Experts of a small language model: 8 picks a token.
Below are experts of layer 4 (counted from 0) of a mixture-of-experts language model. Rows are named up (a neuron's input weights, with its number) and show model dimensions 192-255. Each number is 500 + 50 x the weight over its row's rms, rounded and kept within 0 to 999. Numbers have three digits each.
Before each expert's rows: "gets" lists some tokens that make up at least twice as much of what it gets as of all text. This comes from a sample of Wikipedia text that the model never trained on. Tokens count by the router's weight.

# expert 57
gets: ",", ";", " and", ".", " but", " with"
up0:398541408511563398589481444536581428477439480511480508543523498464446453461495601511402475473527482545452407480422565582500564506574519479492485543552537333420510517451563481452442573501512505
up1:469513528564545537512441529555502467571527553535602521408543546456543537526449589521580636496442505505469438519568424557466514453569488481502515487452501411430408627457598473463433500445514486
up2:508470384508465512483438485479447408553482534578546471560503513416558472463510512480561462515538458447506533503550495573478471456413449387490543506516492405519477574509500442415433456587493477
up3:450611568494624562543486530426415432529527461526489543475534566519413451546522493521530510506553486508443510525575513528501491494488493626517534427498459493511511565465555539508480524483526566
up4:520511500481437546552550561530486585554464529457505477425545476522518521597446459466523554424537480508503457489451417522403478441499513374509558531452496535483528530436541652393471548392504592
up5:504518475596457534628405553445484438518480502475601563520548472505439479549507415471409458435521499465419467500562443477431482504489524325459595398503481475550472487411395508410503539476490565
up6:469517517488588473531536486473443506460514543396514538378489465561458507425451538500486467569564512546518517580519560576496466555455441513509509547466645404504517592504554491461548497504541415
up7:443468552485448501458502465483495603419439567542499537499435414463464501594624401495541507442505517542469576459527501400536540542541453485608483466545540520441385489439522400464466493528617467

# expert 50
gets: " first", "th", " the", " of", " had", " second"
up0:465485524514504538506540395463523496493463476519463520566518585553513452430506396512461456442498540391458500470505520535427552482507530494472447424451552549484528546459416513416462558503492559
up1:553529515526405510481457448428527423514597548495471562552505468515465396519580469548481408548524520437464506466397476506590454455463434547484414506463498511480479478477449502440486429443466473
up2:533591520516501418531519483539541557521550550467541483520528510436490569573575436462454564544480472568512484489489525526482510565444509478457488518531573495566487538463487438453518518479522536
up3:498466397459519421537488544509474480465568546488535464630459466522487514470601497495596556405480537530571488574517450553436421515558508467538503498470411406486592468526463461499571494481512480
up4:512524494465512548493457504520505527466440549377524512586463588544446569469472545455511497449532519545442507487545466507515533484515475411461505556498536510539396578485449466496448488562453552
up5:444499447477529491398455505508401514539460534517507466541488447489465493489478455565487536470472562487541487474408541488494469494562443539624575490472436524524532577473505547484437529469505493
up6:448560534400497487582389515509486513415516445463570541506432491479440484490422616435485423526406548513498519466542485534493501488501533486476498533549495541517457475575496426548501418487458508
up7:479467454508497474503596494498485531548536585524494568470487482424516603520483477446509475519487576574442536449502510485564494536468438544575469521440433583453468479396508380625544475394462481

# expert 33
gets: "9", "8", "0", "7", "6", "5"
up0:551467560525555433445543538484494450491454592504497549555615419500550434586433473488447400554531567441440473543506475478581470564539492528530415485399564409492488522512622520427466525458517446
up1:473498543513520554386493526455470548510521529544545530558505482509449537451450484546450417572451461477409517437455471452432514441522501471484553418520409498498500608481522498530491470465477473
up2:482595447549475590521539476393524527487471421475540488547566499473486503503501593482455494569435589521616510473549456482478486496481478410510517444500532525436512404440560495482511468430493516
up3:492512436535543448568504463523553427397330458458545459535514520456495469510504513475522571476522573448584546543523562469520544499582491503467500498561502495372450546490501415541506487473416488
up4:441584455556421645504623484560471393427435421558525435547484537403443500458579582529514524547577488481531466497477545513473590483498495510424526436518485507508541533473573514391494490497493450
up5:486509506516494503537456397527530526526467464473595575537640519574580629528463501478529529563454504510497532463575561459447477434557546484488465471539528472403449415595434497480546450437482471
up6:569414480487504559526482517528595485442534515480531545409410506593478476552518583532487587472416521457518575503483563464525528521545565502465547509538430563509427542496505344520515487548605592
up7:430443437536512478437564433508462481472482542465526463461511522613507497535494533523622512519466539482550486440499513567497498551512540483434527479605463413540506546578476533522405526453476503

# expert 37
gets: " ", "-", "f", " re", "l", "S"
up0:514565511503454465429532505565487611489421405551555431382458531592470530481433483561533590471538461506545547518515403560469398551410495485533456526505454543503439498539482527422499496484552527
up1:599528379425482469522433574539532470456477431516497532440489577571422514568498496603522592339521509513521540557461546443505615504505492557444526475601528514578471489575446442592454505452594596
up2:448497396504554625505515447564568483542547588481497437519497641458493493454493524557488349525533490512480525524563490528457492497429486561523506413532464439493587492549389476562543597395480511
up3:597491523498500470584462490547451487544480381481549558536442555630454498584443501523514408502426533494461584507457534456548529559462393448503474559455473524508465565475484484580431545501430551
up4:517470504545452525465518526519450526503513494408505535437507545513517631498555541496546499445466506527429547543502516512421515578506585578464578542529491554603489624454544512422473537514474476
up5:502502506508513492455566506685548559526465452581533474490504546499409564524477484468453544417457562475551560557557588535552545505499460574441413475503462449404524503455625463390565473495512505
up6:453562485351492479563518452430503455441492568446488628479513528531449518556410479542509567506518482517621564528499552492525445472598632557478485428611518382572427667538567439559476544413508497
up7:516508404493490529500400522550590546548466587512449514486491470554551509502429476512524598535410494420593561549419495512549478527498450559510467455532431405601464580435517474498451603472518619

# expert 10
gets: "-", "==", "|", " his", " other", " new"
up0:492502499469519468582483532510514400492532513569484539468471496507474482600562418529486448445395440452524474509510456447506545456485518542640483477503413521487489450467482477392582544425569577
up1:545517471521489552422361452479524465523560485418490461497552513529437551494521493514446485384454493531471460486541553484389490510467549504549533456530451561527489500459555562424486396516506498
up2:504458517488471457467439529556407541463457448506459520500482504584429479483502534573543546499568553538449565470514438454532551465588450543513491414478459476473489564523487485402426521486571533
up3:562480498511546363522401493462538515518512477421459551572473510432467593468441519496546622440391501509464483485488495534541517410492574426519485513565504517541522507514526508411486500435578534
up4:487491476566479524459518552449467517513478625551472453492515508537457561564518508444464455515578455529547522500520454490513459502469516574515488520394461502460462525560522475455498557423524522
up5:556548508507531501552503574509494467462539493612549540499507481532509465505522579518467485503452496524482502559523509505468466542442570442516563440557461527636468500432483575444537529503508579
up6:427508461530513532479476486508478368458574496477464403581421502603474569531530441511569438526509544586462546543578505535409557489513518533518552380523512509480430530526474418486445516508560502
up7:476530492516437541520416554469460559491432476501427509611570501521436508452458412544515405462483490420544414518469486465447546524508486465502516546481567491521429446530480498523482567555505501

# expert 53
gets: " |", " for", " in", " at", " of", " to"
up0:489514554487393418502514459473482470520475563529513445481474596569432517468468516520515530438519490492497489449520562507415557542450517540444458467505517443405478575597500436502514568562532463
up1:472561544526517503577500466483489614490505488462534542432496482529471580443604593502497444554523516545492497572473574474558553526542499505442631427444565468579512539532469438476506477452430569
up2:580553529536569477506443497490517445533462552381505516469415504699404538586475588499488420448526503545492449490515504500490495506529514515478370475593516505505506481506460504564440501559521509
up3:477550412535503419463517486432551471483507458540575526568565468574443607472462583509542520515516524548522461539461470447494501587498455483595578548507522478535532574485474455489476562554503536
up4:455559485437515557438532550510515525470521420533496564514555498555454520532482503387512550452454516546466498488477677518489499594467497599519504436458486562512586444476476524490580613562409548
up5:511406451505511530528487462505509498474438571451499563496508558485439386570464495527547540506470582510507605558511548439498472551406525522460568458433469479404500534529544467493586462478540423
up6:410548511501514478588532481504506474449555521485459520473486483534548437553535578485538634538498589533442512644591401459571446513460460471605479437499413500515468457499500497534475492472588599
up7:501496518490441547479443492565534427449548415434460591480509455636473458572513492494494511584459588417503494535559535476498510518550456552488502511496531490481528575425555495503510524518489490

# expert 52
gets: " to", " was", " is", " were", " are", " be"
up0:528523523518610440477509524503494474500485530480586486507534522405508522515446551459539439474475504494599508538462518423512535568477461466539558431549478461660514581464527551475424474506531511
up1:483506472486535512562528554504412390534547560522546443531419507512456537560497508523568550589561457498387514551450443607404497537458534492429453452470503507531485448512480514523362465512493508
up2:514495480638584456551492545526502569506496559549551493482507475540536537591624475524495412580566477510506530565574452527619495515413568482444504546483580423482442518425462434497498530492467468
up3:427480469537493472526429499541469618497605438564503508653596523470538450502509474435559473556462562493506502522432498457570522544508523532426570536462401527538483449552503433458425526471531603
up4:635521536477538429553538393550498470568552476520565575522510524567525590488485571440568474545431475556518518519506472496502436518474429489540511412527589563488447496443439509536508496435569511
up5:536498511515534556498528521513453526503512452573582537503501416458556560555436492519532482473405504531592594519546514467481500577519417474523502553483552540512473420535550449494509500521469489
up6:519483548498386434592499565399425452535410430477526499613511514465549492489442448479387446481546562540494472625532492519490546440473544514557571533527578419573519560448569358533506536472518523
up7:458523471483482519531506554420543593493466547532550473582460507539523486564479443521537514536570455604415462503508426529543496494564444478512492425454591467528526479520425442432553520525481394

# expert 0
gets: ",", "\n", " |\n", ")\n", ".\n\n", "==\n"
up0:429476453583511489512451515516440508477481445527672519564482501504500515514561443448455494488493555467429484542589434491457515560554552412451584512629419455529489476446530532459406567509518525
up1:526491452596509519455553486408580509474460517568531502530572505493491475460441466451494420563506465515506471457525493466547455535462457472485577499496518553417467567498530506514497520509501490
up2:514604509566491426518506438450520530496490599586477539536542491515515387468459473527522573509521557483442461521585462512525499504454485550513479492511558529591548474433488453449437571490526497
up3:426504488452563512480584424443561480491489535493457471449447485549519468539534520505630583453496409548467557634434500529485515542424520532525488463585555518525517540544463520482518413514526364
up4:473556491505564426600547461456484517505525558418510557508549558525498546512410483510600478612423534503407508451480492450482565398460512532438484503488546490529406495405502444496530458457535500
up5:533579409535480411595465536546401485505425456548425540547535557456449481517444506501420509578505541647451574540468417460578475521471538551531479481535477517520447431510519547395542485506433440
up6:554484462493527432495518525466459445512539441459456513580533529592502546436510513481478509382378452439489464489480453434496455521524528528486476518460421508586540564536408538397455570504475485
up7:597537526526486490581498501443472538502521454484487457500578513498537331499537509607516597490569695510527477510595451477477441574404488448515550535487458532494465499454497526477471493439541507

# expert 36
gets: " ", " T", " t", " \"", "T", " p"
up0:471517490524486505461552528488554430534586427522472515445526554591483521506449549500497495483400524457475540378473495446501475540522446472512477512457581550531498557535571489515476525427457571
up1:486530526519439465509486392516527535546399518527530468559549556569430338508483362440553482522658479470457537448532474536477533562420450528547467452475452511513473492492572526529469481524455580
up2:551573523474476495509482525577496547520515550540517519595485493492469581518378564503512566504536557493463553397504515501518445538468500404455544467524461440570457478522481588526491574418497508
up3:432507413481432470489478437533531400473479572577465514443501608573493502542537549451541478507496515525499590392580455473400596515460482526517485600455554513447497494408542520531449583479550517
up4:508468576422522557482493493455552511559485532567485501515470452551526591455604466568434559481508545478552555351506493436504513523442537529510487450577531476514502528498540648438490538578536474
up5:501599486507546419595560433448468453510459563598401460564510478519504434516528476518467548438511503482427482514501460487530501596559440563514337523486521481478454498512545511566505488518558549
up6:542532482558435492499514436494547509497479554558464559530515481529504516429573534526457436563596538537383542494564474470456561527488463527448420447498597502533471537502509537414453658481512511
up7:542489443507461553489513526474482442498490386457496553437560470480483381480559494504513432439461440494505558492536491479456543500553444621570475472430502551448604556549553570497454478493543367

# expert 23
gets: ",", ".", " and", "),", ".\n\n", "\","
up0:468446554499493496486459587495584552464468438524472587517464459571513467574562549524442460431498548449517572450539593473581439464433436482543422541486507507363500483497623501539467533507594525
up1:524500551558507409615510530488548533547511530446412560407513465537460472477526535584477558447509516528508475450503495463500412534445484459465467442524450541460512498489524509503447409557449436
up2:513508549476576518437500433510464529490493586509483484496512521523488465472451564532435500438581533498419525555470477530493470524442444566525470492441469528606467461475465546417457412448519504
up3:523520439464613484549545388506446456452515532484429511483459502554420476529512466560475498531464458466505425470557465408504548489426561464486450422532566462544494497491463513421553486497582579
up4:569553514536548467517552505465509444487539609463555480525481451511536575440601504400527482542414471473482482467498447518596537590532543533629525520498482408542468416488605540524433478488570508
up5:453555454504516575406517500485448532495453588515565538536441491472510493421437528399464533552544563522478569427551496415531550551551505547430529512455454506516477510554429514476500589540451548
up6:473539533489472495507567523549487522556523580423443531482509506561457456491407527546560454445501533455423602454532502506384540470500545530455592440444470531452532479623448698519483523513423521
up7:496481412467427531474342536553562509539507553512541456468544487494495538516476421567554556583467539468497523469554553445559526511450544468512520481549496498536509469449467383516537395460498419

# expert 29
gets: " to", " of", " in", " the", " for", " on"
up0:511502613524539455486480484661479437578586506450562482461474526522573496529492501552453563565458520546485469493431515487582457456578530487554507432466381552439596501466531469495479435517514531
up1:524579513502488507458472482440421438455511532559487593643582495481441528516554518498500396469425553514602537516462570533467521517504475493514477475472457511565409550505460519621423506523436555
up2:440433469463440616563537517469585500475410463461445461442553591489527480471508426427515454529543479560484602521530498504479504490568465446539544495529531554588440543498469529463508338515486558
up3:503471555527567474505486464475495470459476515468503540538574523611399545495583604510493431457507388499393381533470574460407538463471511486466477444505574564479451464464580562476505439422551379
up4:498433562523597461496562408544486560536544449485474500493575570531452537444481459440485493496491540502499456555437598468487438596451531508560487573488443450547503510462597522516537489547479498
up5:449487596545496473511473546423488511468561414503501471567419652515462604524466448455560447469436546519475483499485464521491460492571404570389543479496491485571460586522496459626575502506599567
up6:438441489538531511491556506469466521500546436524500507576553579512385475511460462599463488525550448549487471551497493451533503492466557571500505443502421444548543560436501460461443464503556575
up7:432474505489561436519475524359510526524500536566459566513525484498574532479493508530476489546484547516539559427609505498497588550531539497488610456523563542482518554371450484475443465502528572

# expert 55
gets: "0", "9", "1", "5", "2", "8"
up0:474511529488536533541517561457523564450594522499596501497436553525544507518425502463484573436515560523440547493542524471550435453408387551466527541493482370504489532516440520422466481412526592
up1:536584427521502499528521467454563492475517514481595480481498594567485537543360482492500611473425500513517484476586562515476488547414450487440464497554507445614494484478412471502486583464491590
up2:548561462542486553480490522612467533511503435553560484446521553527508525491540507581569629527504523538442518467528513499474491523503521483566418481485557587521534495522509517540457482468501458
up3:542583555471613452597471497516526529573564532401528479490527538580522564445465510517534617439544479478493432598490524482464476551483477426495505556430476509520521490488529519482507495458464519
up4:450497411467465515450566358548430498482457494506541424514497563452450487430464439431508611587540529489470526476614458456416544530504502554394503519484487514656467509499422576436448468517530503
up5:446515451508511561475484553479474431548514501439504479438595623534509519449501511491520578442580467507551457426511584515483489516497421477516585448529522516554486540584434491477469558474541589
up6:497588557491407560561482543537462525568428399487587489507475576509495475469477481474555496492501538464529455489455514502471535475581495534511502560464482459458489575476467487479507573529478484
up7:520541474491533468495448423545590515492542509526541607419533495425487421493525396431531479506509444519487450401523497449428528430528560634549533504430550447470460576386506479597448602487528531

# expert 28
gets: "-", "|", "0", "=", ":", " Born"
up0:498553521536509498590464477455493441522494484526501604528596499429494487465456482526378583408472538557454544488449460457477497513474552555574416517531478478562532433529615495506460401449516427
up1:482530495494638536480439460419505575473566474509470562608561403511512545547534507571537457461504566516500541547420523437432557482476546621471533519497463500523523534497431544471534522485553485
up2:534508473507423430593467519589546492549472472494567515529541498456538568477570501559520453412405493507531523569593513551484455542453465401503437572499520362474477417403504513557489473536494575
up3:493475556532440565626449532523509488517538547565477577534487536455441510523492567508576413430573530544505478592527470463446440494486488483451544472533544478504522524460453512483376526543650476
up4:541485406523511502585552541430497567480475450490561482492454420447474472545489558493484559512406434491457482521495463446478497554469483610552560522499484423445542504527430550497503467480391455
up5:505527472441551524538504543442469421489475504479531495535462417507418458468423478498465470490436554622520503476487534526511537519415610475503538487494502517382522434479445451506456474527508413
up6:533539473392434430489373394429506478550492501579507622565568428462485560498524527492546516513477530531469507498598468524589471579623548598495543492471548437481471508448465430492543498476593518
up7:600437399568571487525545554486500491490464429606535516564430418545445475445476416538528497518423487468394461414553447391469542489468501516524458455488503523488564549590553449518595475462537518

# expert 77
gets: "0", "5", "4", "3", "7", "6"
up0:433475579456473526592487485485413523441451490453495519505443473528573447431487442600523587486472577459432536556522447492475455468599477487479539477486437421528542484531422488489466456475449475
up1:571574530525546561499545554486574502472533583497541492444480577545424433485441567555538494520423479439414518498515502565496492553446488585459541413475500539506528451482584559512491419470453614
up2:512586442499538533532543567567528500466467526455503482497570437535525481484413473533535481520456481487550501465481434480463643534527493455525541507482486500480451580525553502446456527536570464
up3:480466535602507504516446438605560470522542581417496514450513423539455505344460527600477446509401503539504561616576442443460479467535493567564468453538494576606525479608503461490455439450464456
up4:426519565549515460448528512422432523484492529502505537487557529521499414515443539491515463571520566447497592430438530536519530541481468503504475389487512405612408531591465497498401447498412448
up5:470502426533460537554494431520490434526472474529518443498431602518495448556558489517543532438629496467553510477464531564382592519491569437472505480546469546428528520513593485578532368535499509
up6:518497441458522482513454528522554528480499487475497468593512513546424488457440534562580466475495502485512362539506518504461512489404405470492562472503556541514489484494478465475516486515578443
up7:609514514509500467433494553604587501454480482483447505479557517499450491529403515501488578477519431488555516537484562465512568438544470506508534585507526453502504459515508520485442538429506451

# expert 3
gets: ":", " |", "|", "-", " |\n\n", "\n\n"
up0:386352515505477442492463611454431420465478625494506481515568596415542546551409574499471536513529421574486596556474451435503413498481560543507559549540562441502503495544435483423553512518485449
up1:460462465419565412539460437510521522506447535516497429503525587482436536505533521533493498460524476512571520455505497550443520564524466506547481493568482436447547512533574550639458586527499450
up2:511540452544494556475503456484513461503481479497468560571551448511498455498412450521499429548484497422480476520605432482553477542503548506521429516475518506493426503505461526467492518478536623
up3:458512507554453508487529538419463383493449481483417398508538550464516535518415441540477592403494490464519439543466527477432480472625532557475541501553470492453500487530555479532437469506526450
up4:488394456568513510530633546501492490474534518443550394481498517501507608550535348573513574477473551400477573496550488482441463556512574434532485425544406458443469431443507493568475544587519584
up5:442540540522526555507509460455570459492493529505424486498510593509469440581349549496501478427474592454529509481523434460491424464500507443526508534441483527462528518571509455540479486507523409
up6:525490470556473602453545531453482448503590447530399478596457632379539371481481513538556532497391596618483575500528460582514505575549525488461566529541534436504362523549582566511539480483468490
up7:493523478515488573520549522487395358474513438497541431561430453515459527514518548549525531503509495539422540543497535483452525583588521484578417542519458493515489570527413472497538595431496456

# expert 15
gets: " of", " the", " from", " his", " for", " de"
up0:515504519479458494486593500464492541467492521544397512438455481466481506510487519489545502526502424467534431524593536516406500544480510446495466464492450525447530573498456493543504474526542564
up1:463541539507395515489494450532541511561540496446575482433500492492511511587495454550498422535461445555522452478565492498527487511493545550520534458552504544472534564585442547556549447470528568
up2:466451492436475529517521529540558487452521522531496517560499490465385497628505453467453510463447459559488565449511534428546508492572541410481522452477372492517569511390568501553524460501516521
up3:486448551482619422547493486488478424531504494466468585543482489463422541474496479503522509562573535572437535455488430491524522528388520535514476475549412512474492494515497563526540573520535500
up4:409527533483397478481485509564545539547494554512434494522556556561525522474554485570496459484465490410485529455515483434431497465515526487521514501397500529476523526531468411483554490547545604
up5:538510490581507436589532525480533433500556542506559495537468489501561501491631455496553497526501548538496485508517433474504510455483468497471410507501579517444542498485483463432517538485561572
up6:480447518554412577558552517503519419505419511487552519584536497438524516544469541525493543440529562407544550415489498404531414462491500540466500520370577622515517442462496470547524535478552539
up7:544471505524486492478358445485499454510492548419468544516469536510518574477532519630535391518566566556558568528499599435493566553431521485440545559564552410555504456467400475510439441528530534

# expert 75
gets: ",", " (", " and", " a", " or", " was"
up0:539480488582534476477499475582501571559471488432574485490501566470533534519475473432477438447544568548511596437568529476510575518495443602427538425499515440458454546423421460480548553481467560
up1:479572448433492480444522379539473491470484461491448537500523428547426490504441529432449465486502508557527463514376584528500554567489448504508421417569587452567513460622485514403342492520476430
up2:555501446562540539500576416543549562447422610429437483491483471494543520539508643486489533399509545532564614488549585417418544543470471469474531531473604489530593495463453423475466436407527432
up3:445471566447455580456480600491536511512465525440478578514558481525456489568522465533445464546496490482497464429513614453578445538534543483557357426493481489496447450385508435557527500516566542
up4:557564440549507512478498580523492534553465527454523569486539516572497545539517543422492611526504436484504525528536523541433496414572475496563521482511428454568447520523548473458538497480522510
up5:478466445447505600412607481431436361527491494464504475512506580474499518460498532494486411538522544497560498480557411572508525483525411461520492514503504469479462561478534470587501512489503501
up6:537537459589639433437472456475580528575471505449530500547519563522522456615499531500462483462518484534475517508464524477510460542521488544500520467546418451537507448508574558553535537451422399
up7:466570534603453534523554398477494466543528477524534465566484457552494592553489477570566398461445497584466474480513379541547490524479501454555538567471513461511471615425498509447497498529513444

# expert 65
gets: "0", ",", " and", "5", "ic", "ist"
up0:497456468556558486551469466498640429483553518449423504349550586480438563503543457520524500463527391479547468365511513571431476516427491502468582471657525559404485579506457490477549454491444616
up1:481528468435511552471514539570478441475449432603488519429498445500478512497495473552563390560443524502509466560541493529497442458513533558556478447471549486423513596504511484451470600463467570
up2:558458564529615464499460514519471440453571485434474557556412436559521516522479547503554493490418452461446515492520551414468511460511501392441563484522531533468543531495425522410537479429488490
up3:453527517534550511664571479509429578521560483505521525493532502528587489511515422428481474527380476501507500487514531504551514510478539526472580441521546470546506435444512517416519562523532555
up4:431508413495420449463530486511530485596474455503535490470505380559565502480410447623477491566391443554515498457463540428413563518545488500481504519624571444474452481496447473528464495535443513
up5:561456469564504541412480559417477539473591496454531452497492479547424672585509510515482517509570502536446509441507599533542500411442539569442518443557559386534430573563391520505414485456478516
up6:508505487412518476511463505515610434442560546436564504537552523498486495538553484509493490478577488561461399460557419524454446511501400508516504460524489444486468478561544568483431553480552621
up7:538588432489466494529502585551468499483452545525514521432509516545474515544446504553502527517567519458511599525485540467478518547469509523676430345539502574472483599568517484464500613486430509

# expert 68
gets: "2", "1", "0", "6", "9", "7"
up0:527514496607502502440430552507473457553468506450473506450495518547523504476555633380468457448491499493521454456499562502456469501613598462475474459484486473593482450536403497509536507428558516
up1:567539490421486506489487532605497493524527474531493457440585603476456452550405548512501514492519451445566481486476495486522358468498488595587472571473565455508443451491525523548447561412532531
up2:473454541443431453541520537478484483568572494478471478518532516557519454591567492605556476524450530557484562459543439530474508507510494413523499514504521437607562477612491489533514472501523436
up3:510504444561549473418452554461497510462539509545530519479445521473485553445497402452537550582613564493566508446535512543482516419526459460530540565533418362585557495465489526459491522517495481
up4:506611455421445580578453545463526555476456510536666531437429508444468476559495502515481587511492494490523489597469435508535529541525463428552465595508506485460493484559478490502380568509541477
up5:471564490508439444566483501513421542468449434546547500427508614477470561535461574508518511454580485526424453524496468507448502520558439432567474570537492448450505562510547458505551447499523446
up6:457543457569461492548467538496472499482528520499403594506561501563411431469391432469597447529473440530461541422442469497515530455510493421555509521500528482459537536580480478485497494549586539
up7:526473508438490535511484496534538525482515394547471550507463481538468432490479374565607588443458588517468477483593664494523560494513433501488575435559464561617427513462442527527526564555442420

# expert 46
gets: ":", "-", " of", "=", "|", " for"
up0:497534533533478528531573514458477467493540516534486473562453516502478513428473476537440456497545471541457409548558499455436522507547492498419461399551557522369471588531450499592487495531573549
up1:548510507487509456479496449603481518534539536568548543458472459417452447468522470499404467487483532504507446551510502484475455466436511582467539479507560454481496410519581547457504517456535539
up2:414605447498534601548504507484430475550544627549472501584480527496494551518439497433532644481485518510462529541534382403524435472528550507519471438475541331487498497529522512635506478493485529
up3:471527453513481434437462498527472583505521510433556393523547526571429487486417441505479446451474480453432560583486484495532455389464546418514504468504431456570424459551368518437461483481457528
up4:464469496544498532530527494568469494450392518455453511554590490467440452513536461489515501417447486454422532530576474432506517543534511503511467493440463566453543500467475393502519535432505569
up5:538518472512596496554587444593464512513573475531476449525567467593483479515457497411469469500508539496378510488578490464493492612510472455596486457576422454537450501465495531515579446460477509
up6:437496540574412564505455544572426580495439633480480547491423406405468437510486406547438584557574491462477602524495523556567551515503514491517473501591498469515512464618551544484476503535490558
up7:481463550517473527502445474529544493535534641526456464527561579517510494504507434488505644472569520394542520549528509502489489587445400481592558390537455479425473505520514441561496640470569475

# expert 17
gets: "8", " |", "7", "6", "2", "0"
up0:476515472485463439493482466460439581522536549495603419425547479481540523488442445448473526604472436464495535472476445509461475513608489498470551461507466479553472430608377528563449470478486499
up1:541481550509510616507414429533525543477421436556587518591581549441493476434435485470468563504596510562529591534560440566405494545570572496488452485584537482502470596531514416505472453459523466
up2:533463554522524406415473527583536539585391558458560486608481428457452463505536510453499567548535527500500478461465507458410534422554468507587453497501601419484500498490495507494450533491539522
up3:465547464485574592501588503416418449495521541564534483506458551430524423538475498533434507500546480533524504513536567490551443497527473444395466473565438479614506429439488478472512505545597527
up4:516376509503590494459387504505490536427416462476539556516468462492448400552502474502518364516449545440506523562508506457500513527516617532430432459539539506499490558479520511610453482442534501
up5:473345480473441467488577454458475571485461404550607493575557546451456502519492327519517504531565528525398577524482488449488446424481531512482507534407473559454441504509452541529493515475469484
up6:508485526431519517490477546507502525543519599546516518535580565485501520511503485446512535490557493558472557457519523472482449546433492572482497531570625497440517587501614508487505460464516512
up7:594497546457547473544504476507438393447525461534584498467474550462446500507553514561514587419460497546483472462530474487468572546575528501419564604490556552573493492488513443514365500481553521